config.yaml
hidden_act: "swiglu"
moe_layers: [0, 1, 2, 3, 4, 5, 6, 7, 8, 9, 10]
init_std_router: 0.00934
beta2: 0.98
max_grad_norm: 1.0
max_steps: 9153
dataset: "wikipedia_en"
Below are experts of layer 5 (counted from 0) of a mixture-of-experts language model. Rows are named down (a neuron's output weights, with its number) and show model dimensions 0-255. Each number is 500 + 40 x the weight over its row's rms, rounded and kept within 0 to 999. Numbers have three digits each.
Before each expert's rows: "raises" lists some tokens whose logits its average output raises strongly, later layers aside. This comes from a sample of Wikipedia text that the model never trained on.

# expert 25
raises: " the", " a", " their", " one", " an"
down0:558483549623531541492502465473595428510520514484452493508492489517476487494486504497489508559563470536498531571496497496493555469474591487492542482486500463506526470493516498408509493456495480475388507516504480569465469479507506457495498541537470502546498494485508466392414511511492432427485505577516478466614548503578474496510506469505504503510497518314484511440501491513558498431491499527507460485579522495479516445491502498574515510509512461552498477503486450508546471552499503521499503544494497452406499508502521488505496499512454502601494495475538506520498476500492501463502537504504482467553504518530618559480476544510457491585496496508517469499441491518426381402500505496496507497481520462533497389489438504513491530496523596532494504500513558494578467479500554
down1:468526511493497496497484494515625563502500496464543508559479419500539500528543476518486533377513514513493613440440477536506468531496500430575447497511498535455428534465478507570498483486517486475507427512524465523485488500437479509540500428526464455469490500537471495505497504448500495470561495463537531494474512505531567432492509496532504501504497513468503276514482431540481458465505515557565514501383516524517432505476466458584447433461538441450580431532509507496526490498560558492492501496510517460626502491499532497499482517504500453501531484493508520494493491533507546456487500489519485502505506505482501516501500446516486505498524456512499493536485524476494537519601528476521500504562462503567480478553459551483494498520487501472500500480525432495433462343495454
down2:498479506547592542481510449447504403495489500514509509497534524507400480468496569442478528597489476510500522508535447506507479407465469456498559483481478475538529495501487539501494495518521466470423571539506489546420441618546516452451493606496499490470504561501478486542507499419492500477464495550490500497526496407505489449592503451520509460498491474437509499495514498523545518550513552514556469431551494476497526531490521513488589580458432590530498488454481496503493473469473520494487391497414484621507529504498456505499511504500495596514619489524518561538537506445491472507428488528507468488499497477498564501541475507500473485584498510497403501498516482563500482524502532500529513505514518498471488369463508526492501504511463438510508517480471508533596498524539452

# expert 39
raises: " their", " the", " a", " an", " his"
down0:482482508476557478544474518538513367502410527495536479479445510499499503527504508532514560531466417450526568499561474502507509577478510497502508502592549494448432509495489501495505571506503499503508463504515513627452489512503496520469585508412510455499499501498505488501500493505500485547496524498590476564501627524509562564450481465504500498543507515475489521510533471504546493561510503510533567499530494415610503496470494481525508485524524461522566455448455546572499545506543468555503506526503490534495475530502536527545573513502512470411489574508447459388502489502439498502472584489585510449430469512489508505471484488497450363397499477501545510491508505528479492494493521491535529517433499482501591436494432448498495567603503511497494527498505499507468515500527453
down1:516530422503505474511511481494488474456441505497546495497528530486499487489541458562490445500536539504546500495563532509523499538503448461558577525455499470494371481461550491487509496507464495519492521511521465531505502507526432514474513540500525501488497496509503437529421495481509502499494510512342494513430579521498507561531503460501515457515504506513434494387416446504503501563451501492498591535492508500552412577561563441521478523466504499511489489512485605550595590489465489486555581466508453499502513423467544503526542594479502504559495507513535526550621564440450502527444494494483504502527472436471504500497498436437546497503539487534494497504547547485544498493455546567533498490483500482496448528503418507507553435558501519494515474517600549509515408503500521
down2:500510483479496502488484476522429495604511492471527495503499525509555563506553493496504592442505506578499436511500505501493487491496488485488520527469504498508470498582530457509512454517440514542567497428474472528505473489503502498534498518529485514487497499507515502543488542469460502509499542457523541447577518535640485456498519481499495531504501529491502498489447487532515485527533508541501407595483543479521468477512502500554520448397499502543489505494673486585506519470503523509510472516570524454484483484502520517563447504534477515495549477487534504495450453452493546542510398556520479447496554507489503504511473513497450493580496552499487517480502438435527417495528552544495502470408497504501505489539530456537468703489511501437521500461547361494498509509451583

# expert 14
raises: ".", "'s", " with", " and", " as", ".\n\n"
down0:471489428500478533504521517510507458511495514440527499498518570574559499482479498432457501481541516498470516498571526506470558501516368485501467515501500491566442575507501519512497522446499482425514512489536495508557492499458502589492471519512495543502517504386495503500492531501504501544511502486486462520461501512457506514530542483565510507395500432486497502473483500348466440520469437500451500506486430499560487527484411500536505508492501494514536485477494520487483543507398505541649519494459503378475479506518449494463521504453506466426414518526494453574494508485505506499478473512508496480494491525531500624527476501426510522495500534466478518477459496491452525543465502476519490504571556544427524462544354522537496518495512375480553492482533516501498475562499550
down1:448494438498508484499502413491502509491408527496539496545513545551565509481504499440510475369481490502498493545495529483500503500496492529523514457545490563498500536560477490557489496478528418376506494489415498494619538514642500489441585547520460483500490520516552478515564499501491528495508507510365499511481459528470500496510500542494515524522523419577482505486473487496498526502482550496437530519424474520503541494382501492472502499517492540502500546457521449511437540490436549530490447584492542554542523514569466508507497501483507631433442493482470478467509550480592526541501480500522517575516508404516502476498463468485523504498518503459447477514494379488508495494478500507468553464503585500479522445506468529510515512510453551506507417514542477494527534477507537
down2:520506503501540493500523494507480497492493507476492473516525505512493491499527492591453505597492488581582453547452542512531554375497412507467554448481471533529498475557431489500379499470465506491481465510485485476524538510539513521541496497531499411500482462511536431490484497449508466498502507505344509501457493498502582500541510359514457460534420474507500586517532538482434497491498507485487505510499496535508517500510582430484495502482493529516635495574526499500507473538465503525432481417483475521507488430453451486547495512474525512497528493506453512530620520512555498510508492494461430529442499503499502529495501458496434491485497512510543494499517554492601486494500489603529522454486499500474381503504438458513567549429494481518501472480503563424491494491515481

# expert 24
raises: " (", ",", " in", " and", " of", "."
down0:473508505513559488511524504495494476525505478491434452501537518523489438533474564556494498486530492533478506499493513505514522506487509485528480464506501510482572523524555395560530539484500535395500519540497484532459494530490608498488462491495479472517495465516506446473401459452533501504507551509456497500549460473556500519498505448498487497494517495502493479520518494508490476492506479534611545514512600412480499486546500494508502531507527494497392483542481498566524479569526415510487346589481591460503484522491496493474479484451463495542498519530589500484497574499489496486500538501526536532418506384501517366500513493519515452543468429476475525578425498514517456486463490474435479502542510518514465380481578498562458539481455423496607535493465517483476484482460428
down1:463584486508445433511490568499627506552502582539534520499515461417489417513573509516519514591499496496515541478494465427492485509568492501504492473477502501497484514493490473510460498499531478481474580503541482590440451494456469508527507507578558619433616426557536514529388561470543552486576519478405540507531508457508480496569501493463518546495488501452495442480531501482462476537500497534503543471507509551530501502446528501495562468494542499506425502565502439511498534525452547522542501573497474503507576497512510469531524511507486619501373488496525528505492498483511539507458538511486430494486567510530492506498571523502475441615480509498515453476454479538496580480484563508501494468494480507514504509517517558500501492513570533501540452501503538504518503464458446
down2:504488543507480514538469416579350509495516503486517526616495446491452476471416427502502499515501481485502509567478498465501433543575467454499428431534503537457543534532538530516571516452511503506492523506451516514457496512531508505570509501447505498509566572547535560563578477491500508499550509490498467472526550471504505541519493408469516502501504455498510505553547537498581504524447501531501486426548502491503570523503516508510481485468507412496511443509460510524494497497497579456464501500445478398380553470521502458495487480427484501492438473503465574495482499455517420563502500415455564477533498414476517524552494500492484565512533497622498576504553403490584541454473498473512519561515485512467511512508573513461479494476500509448495501462492514489513493466521515

# expert 31
raises: ",", " and", " (", " of", "\n", " in"
down0:528504444497457499510504490494484497456499517526443418501533490524600514488497492507478434477544384506459467421440489533552420501499481431534487526513467473512509495453517497511563509463498519499492554482563479472512536502503526480488565493437501502504513638386532500518501502497500483500504444598497498537439503465500546448377531497543512509567494578512521506466554485487618501532483531446581511510469498500350522485487502514482529516558513547465469479516414469529493501474484504503464453471490539499530502513552484490447468503479500508442462453485420493558551482511491522589498500505513450554523519524512484522432472505507513493516428491569504512515494518475555458504441480507468448501542503526504598512492452498493495499490494508492529398368533481474569489521504559
down1:530498510480412497501505528501474544497525596484503447500483494537528436551485461521482499539507439545496501488501490410478517489501412502523501461438485499514511518503528506466549446492501458497522495498516512460529514497497510500444500428498554593518474490491483597513493507536409540488504487525494509599460502512515508496471514534518500548472514473509539443495502533540510491536499553491536472515499433491483519492502484568496512516510482536503400504540614506506517433439500507469511453500395501508447571530584498503527499456506497427501520399466472500484487501573493542588499500473538500501508484513472477503515496390497502688454488523458505501510502500516491503516509465518505507549537487525441499592564501400518442463495500620480494504495501539447537502515540656
down2:503536515502549514499536474485499457541500481463544525499452503499493538492536456516479517507483606435494501509500501511471528500500555476506580549528536498436418499541494496505446486499506485447574502507500512475438487464495511562471441505500479491492454627492503492460415463502598489588529490418497494502615503483516577502487503488506496441546455528409505499500501494563520557526498502531592500465457552475490427495482522458513528533500502458500453499470470538499513512529493478508515518426500486491499509480541496552511452486502496600484504607518546521448564502436474515430462498572615506406541490454461541488495434499468490446459476498461494561559504503515439490488468480513519456464496422502470439389464460510471515452464404482486505494588538496420483457437501492

# expert 36
raises: ".", " and", ",", " in", " (", ";"
down0:513452519437504492458508510578441462501478423507487491489501438596429526525496419528512506499511546523471503534492478585474458498476435480502513489509481471520527492497502539495498522473541518461517497501549480487497546427494505488480467442386500514504479594498500500525505467458413498468520475500607487505507486508474541518540471468461502483500610473514465498553495377485534537498429487541539523497500470472470540484526513467514546510505517508361475461486459511519468500539487473490506496499496510525492501511645492521490503503520528370537513483520524502481531498488438485494563533570477526523568496507473513434493490488493556503528485498447531452526435486594395519499498501396443475508585485532504498518410546378494484529550523435455451506458494500530503499490558484
down1:565419515343504502485499480500522500461463495429507504518528497443490517517508467514422505489495480509502557487502501501581488505548509407485519468492652523392503606450482496511522548487509484504471486476466501499458453517560503498497507557484500536495516481460524494499490529469506380500462545509491496457551493519481500492487493478497504618493494493522529497500505512555504470529454444500468461546497460545484603445413449486542499512450486527467500416545498567446498494473500501498501474462494454488512504523499508501508528461472483416521580482473501577568403452502496498454457488507471524504464500502457477425490491525542542500483473569494451453477500536453506497503510477559504538621454494401490536504466434436457501500522508460509412506488521513565490489421543540
down2:504467530412462498500557500505493500526494496533495401523495517569500556501586496434523509510499523550505476422435484515502460481406467492498504509516500424506532580515486552516553519500533560506474489537475524491507522498503502496434485502567529434483547523510481500468502530490524500479516502452478736527523491521451481488520498508483499493501475553525499470468497548501480481505492532486537499479476471444489494500508520592468521466500592472494466505382497466374533535486530510586494449469516500479535449520569514496496489510524486479477588489523502503491502411572376543546538478501528512493544549508478471453474499513546494487503536529500483520555598616459509514500515487525438497530549499472488509500471498489501458509499558496504414427495415458473500505507504550

# expert 27
raises: " with", " for", ",", " in", " at", " of"
down0:489493507563462505518525514485516632483521498509489500533552491474442502498492479488493453495534508367471510480518599558503496518569490439547397461459540531501491494464552506488553475480521439496487525529505493449452500505445491539467545373441549516491543566490513452500499517496437502485490449532503489434455500474495509550508531470505485511385496437500502496512491480500487511488493480559500429530506502502439471556510517470491448402504574496449489527534512501500480519500541499502509360389547494481443495485498463510449492502499508509533538455454482505554482525524500499532564517398478547507546607499503556496463486487474472501501491457626534500519493403512546500518529498455433492584461498492503475512501408502422494521403478523530502486457500491471501502496470523
down1:500505488533425539498456568500504634499540405415537426497550501504504500552521481481438495493558499497502511564378539492529463489575507493499430520460546518512628498510493533521504510396527465510495531500500483494499490510503557509595504488477497578541501473450477530560491487421465450465503466547527493528519492464494479471558489519463514553524477507506500483532579506504490493499497531490535566500484503556509530438492501486457488495492525491450489499506446516486487500497500512590458452503409509476511535498536502461549503500448469504497494480498517532485499369531606529505501498458513529408495562400499518559492532497514514533528501498500551499582607509490533502511477465520357476500492534453452561491498511447483503504476527503502545463483446475542436522472476583
down2:504517511500498500503491506483506500508437500557487509533528448538592500484489505512466473466530424500536458507513487510492432439479485493584486482500547507504520491485507361428494418484481519505539454519422506430444498549510499535482501481546546452523502538465620501500498498445389509508461514478463480506528484496556579498394408483529543530505367457529509567575409484478519461503413504545504497495473475494534476528509468499518497496571509473472498471569564504521449512507506534523483520481506474479502586421574424525507536500493385447459465527509505546453529487475495533485510522518549525502504485507519521593478489501497499516554500514550500552520499501495543470498448491521557500520564451439443511578515495547500502490509508411510456493542597471547500500422510517

# expert 18
raises: "ly", "-", "."
down0:503496500559535505491495463450472594511512502500493512492496511478526488564462502473446501583518491490472470481506606503469522499500528511500514487501501511505553410487501431579478485393530503498489500492501508525450509495520408495472349502475512451445460564560492500479474631532441488503515397499539509501504498491493573478485398504423536521499562419500465474543605488521512516484504489453501454501511501500504432542558478497471475491426542502496497495495504480486484500406446499501522468506513508509436495518518497481585552492499475523492505524490497335503487499489494394468537522505533375483474540551488409566484511510488524460477502462501501576610528520504478488488483502491493552550438508516494514520432528498543499500470500457507487503498452496490446472489487509
down1:501443497444497508501447501528534522505501527505505498468424527375519501474521526557506475434501546500500451489424533592519526504558496494429538494413476507491499473503500459520504512455563503540586455512502414512514455496516500485331461500501501479502497469493498488472452501587488482495494587485500525510499422524482543482500410445513505482443476525511501495448476419477502578472500495510471458460534440476549500494494499475508495478585472532487507460548452479530461503499496500550584516529544504496505446500488478473559540492468475471514446498551629453497449514433452500486674500502500481427501495534502436501502421500485524503491479469476597505420496496510481499514529500494528513604506451503504555490467530486496532502496498493504485600502500458538488500489500417
down2:506517516486515489509419606465526497505512512589474518492492501484513519413520502398532499505443503434517469409497484495502516510496478511424489485486484527503501470525501498496596514485499459504501569481440489509572517455526494495485501418505492500427547513473504508495429499483516498604473586498505523501506505497508496506502510446546500514527450500553456544504509539499583496482450465631491454444514501592500607503545493496506500499531430512548504509486495493498548469496502490518455512514499539512539526430509500482454497599524483497524447474471495482557488488497478463501562488495484460595486559493374503510459514511496506504488632494643485501501446496506496438492505398442440544534522500569512471529456507603528556433469586489489526525498514492523466513502509509

# expert 13
raises: ",", " and", " of"
down0:529501464453589532452499442446498496532502481473481511480475525497518518499488498527515521488411510511484509350453466377387471500489513477454511507497494450440455521506436497515479499470474506539496514500498500601474436502517497600453499460488494513457500480489500530407486537505505494446556533526500498500498490403520500507514540503489454498495548491503406538493505593561500393500511506513508514474514426452563463505440564522481530513463488489438523471497506513499524469511507457475547569551513489501579460487500479496502459494517497560485626548495487495360479504496472497441487522508563485496455564437419482472522514463485474497491500498499517484501541497516495457489558428416473509542490576493502484513474497486502612494449501473498517501514504462511532606446498575
down1:472496507419563499500448493551466529406500498496504569497524499491481555499438432515469511505517499542510498451434507504451545482521501482565489518447508511499606475496585499497527509530485505558471557499544433480500497505406484503464617518480466479511592518513475607573508432442460513530480619477441464521484525453507428531499530489475558452490503485482525514502517515500468489503450499474475500502499476508496500494443534495484501627527504453514452533533490511520431501541435508557504436501508526501517422496488506492497581484500508583467518514515508588485502480541499488467495458533405501476461509464506415498480625501598428517537493573513502524463467507459496495489520479493497495440420492479489565513498410488406505571501487515478490580505487525497498510450543518
down2:503479487438491439468605532499484499466536528525539500496490495500465578526499500520422494530456559481522478493500482520509506488547500480519453489562484463504514411530526346578615528411485507495512559498438492501486512514436435494489456510503502427481517475491507542509536504499478510463578489490433469550496506522524505488507336481463489499553518473491441492516497498540516532498507506499534528514481497476540472498547498520497490501626492522542522493493499497549459515495517556501449572471477496542490566426464572466558540499532500498496469486495495466520519446582492495548499450536529468475499488416485464504499520499419583531514565535501501512584589519500612505429491500450512504491546481500450450548500491500554524511476496502496404505471450548558501603452504500

# expert 15
raises: "s", "e", "re", ".", "l", "ric"
down0:491575539683485491449516483486601505566511491516403491537459464500512429528575489498509516484578484505503540493482473469475569399451503512454510441546513507488497527570512502425512510498477547513493454503500469506578509452506491504509499512454498473521514499452518424502514493513486458510476495501501501512490498492481496514500504501482509595543502579501506577536542497482487513496502507493461551479488588471484587552517477432494417479505456517499542616471579431532469502499506508506503573489531471485499474498534503492461488497460440440504483491433475489512500510488536420462498457521468502444421499521543498512498475464428508502527599517569510476577507451498589573424476510486486503509465508456490442560499466512490507354500491491526572446503514497512466487485540549
down1:473528509524449498398502555444515529502460516581456511506499502483500493508571570514507499440498505524564478507529452515581500457492492578474491541543501503559492510499490500544497503578506523505477501503532498453459496455496511553493501520498530521481574498494480516495486510494466515499434486546498501505522486492457502505502637497504521503500485451471502525543499374518499495480501522635399485505578482568511532534517497475507513433440406548498497545517480514496509485483522509506530533375531492526500460503483535491554496475531502496528523603513486468522507505380499500513490500495503455503525485375564530416419498495500543509526495510447503492496500414546504579520495553523511468489430547464504496532544438615501481454440487509519512504595509491407422516447553518
down2:435489499467503554482547509490611505398368493536505529472500526482500498498472500480501535501561505609498506496472494493501469434428488486497501492499466550498524473541544558511509522474537485451531487500515512485547409573490505597482509499545491523500523493403576509541548541500482497580358417511474495507509491524445500591481514501489503513547557572486504506479566510492525497466501484466498515522500506447494483490440487574484503494499437444504511615512470500485507446559543505497554424400504516592526474521483431531514480492494552517504433505530514470475558496414515495481582482457488515522525586385481499518524504401519502501499492505573510536569500517443386500499497481488501450497499467509516486512475492472497468480550498455499502524500454495494458506503478511

# expert 33
raises: ".", "per", "l", "ad", " A", "c"
down0:437494482533510490548503512447533421535502523475535530505482504489528508495455501491496462469499538490507478492478508512457508447493474514465460495530499507519518413511515502520501487547524470496543510576504500508514530503448495507514521454493515492390561498502576522503532444498503572464454553392537488533402473409438487473500539501411504499491496509602503510474479426442410492488514537458508508445571497480540506529532506504511474491501501482468484464429457504528517489494500507484578517492569501508508517582421490487498484477509540510380534497492518499484697629495449488483482390538500490513393574463485499499506518502463500451527408521500556489595481489498505506483490507566512511499504474504503483549521489495523482460493510460475458502445487495374521496469502450
down1:495537503496488431489448482504463456516498508510520501509471501494502518365498532514450479486450432559655502523496502531502499494501504456501515524460529497503532476505505500601503497493508518505528511474495573591428482487501505490548482476505498473591600504484466608530496485396541448464529501500488411488505476498510458507445500513520526469553503534514511460493500517464494463629453507520535481518507545478485565485503484501484504519513373470499506437531509503517500565411477453500518504510492489495495505470443557487519520451650493501501500501496486501472409493490495493572463507512464494500496494515501410629522545467453475511445519428490502502445466441497496489499495529385429472515447503476435469502499508485525502413453499498570509463514449530500509462481499529
down2:523494494523460562443503521504496477497397605521506504411535534448565428500502493499419479501497573533501543513507521513509505498533505577495499509526539470531532489517541480474485501553500497502492474503515501534683499498545480496509549496541458520514500502518469510502513502477502592354477498497508488485478489503547445444523490519508495515496578547498515557562430500451539498525364498472500500484508472552488417500496364550523488476469516520493472502540507561488500477513505528496428478511591494464460488544442510444522499546501500474517492500501502499495471612476537501459494498498500505568499441479490496531470477428508516446540501367491514470500495501500456401638529466535417499495532495500540555457461521512501502502543521502468481483459533501506483499498490483

# expert 0
raises: "-", "10", "s"
down0:569429426499492432488582500545499518544483479451498517501485560523527550505452467537518448496378477506514453457493483534557531497607508452452492509568534440415504526602500469490482488501502500500472443616474469536495501494521495510385509503545518504529494534533483495488501504484500419499544557445513513505547483452494548498450569495496393496457483495499445484541517463506462479501493490517497574433500513521525473500565482551502512509503427553524463431490428577493495524496539512495504500599469470500509488467464507503505465463551499523481496492511529544502518486575560504535489556512568446511508381537423510525522503390581504483498512506527497539500486478530528499552512510467522497434470489486471506498496466523496514500498608529492484583510504603500541503467420445
down1:548526524493549526488444509529447557457545499496495431452435571530475499481597420530482443491533497523498489563500497500503486503520483549502481462509535436450533491566473477500523515483617483570422410501558487509509463580496507495506464466510489509518574457513416459477371524644536458519477504504487512526511495402484499515497498494519514623499496491511506490488415527407505373513527473456502482493507503474475495498475501507485496544562504464477458504467514468517571507521488455492556506451494490514563437472522540493487509522513529488486500503506497501551455510521518486506535562503582500486582486506525495524477386518490535521476514496456506501500528502550499558511500429366515485521515439467509585501492451496475500443531484497454434505492465552504507513523518572
down2:499547426487502523539501506542525505525477524515472474499482495525687513513462491506506442546489495498560466492495503513382498509495487559478497506418514504494510494476494553495534505543580449492506512626504502557501568538437502474562497494473499468600654496561523513494493486495446509417501497469486500594418495493534470544500475512533574536541499507464505486523526512500499436503466519436475434506509573502494453499548497562502460445492520531514511439431512537556455499621520478501531511522536556494451499506493487508510489490503543516452389505499530464456557403495496467474462481495460432497489488496584509461510517497557492433491490476472485530502493510501487513498430496500487540496449496497509490491385491500575532501500494496499496558471503504543497606515512534

# expert 12
raises: "Stud", " he", "General"
down0:497508493501488512504415497524475522494509360503539522516481521461507563487499502423475553502465419489506571417486561501522513516501520475506520513500534468480465471596500571524541452510490500508589494502520464496534469486534512502579504454419500490511507494500467496503440505481505506437424543476475498467518504510499505474502504501493512529556482507492505508445562527487487447450517524503501508500501603490499531501517496689559542489558500546368528518452484478500493500502516493504516522529507485528524553484519503502520461462533478472502503507499456519434478543461496501557493481512475393620513478545390601418519533414499505606552493498506530555501486511474527483514614444492505456493511498477489501445515537478505583428487540545497501472512480467530436500473546519
down1:583524454504506498507494501603500563472476503560497489501543483583478522548600477527506475401465557434512530485517562513456513474495455500466495532481503498481476479504514405514504420501496501504507487454504525481490497421633468493494507422514437512501492401499473607444495421468454468512504493467621438436490567616495420515507451541541540499509495514507510485541473496505495492497500502561474499494508608546575493501506499506529472498503486486476501504463426536503505497511491444541465510500561511521503504425491517518503509506495524506522498505512481516489455500512591500505632524419514497537558501503500485496576517495577495510501486466503486503422447496527571476482485500499460369510541518399500499524480504458525496529517486497470434537504495461504502483430501497
down2:453506499436550480526495530523526483399518519505444481512367497396554524497501486501458486464541495497498504487448454499497499481507514486523446490499488496446503464479456527534583514501443501545452500502532516522531503555486504531486493479432548504465494542498472527577485532504547498463641500504515526516488492486506478473445499500464493569616512433453517445501495515491536500468505478485549487445424540465507466481507500396493482534480499505503486486463430552628382501451508508477472502467483610498492401457535491503450559452481509443485421499499500534504564505579508445609510563493457477518484487466505493461464497508498478593556501519502516477478410534431524524551501508577494502409441416514508504536511540513541484500512476482499465528496469506468492523528499465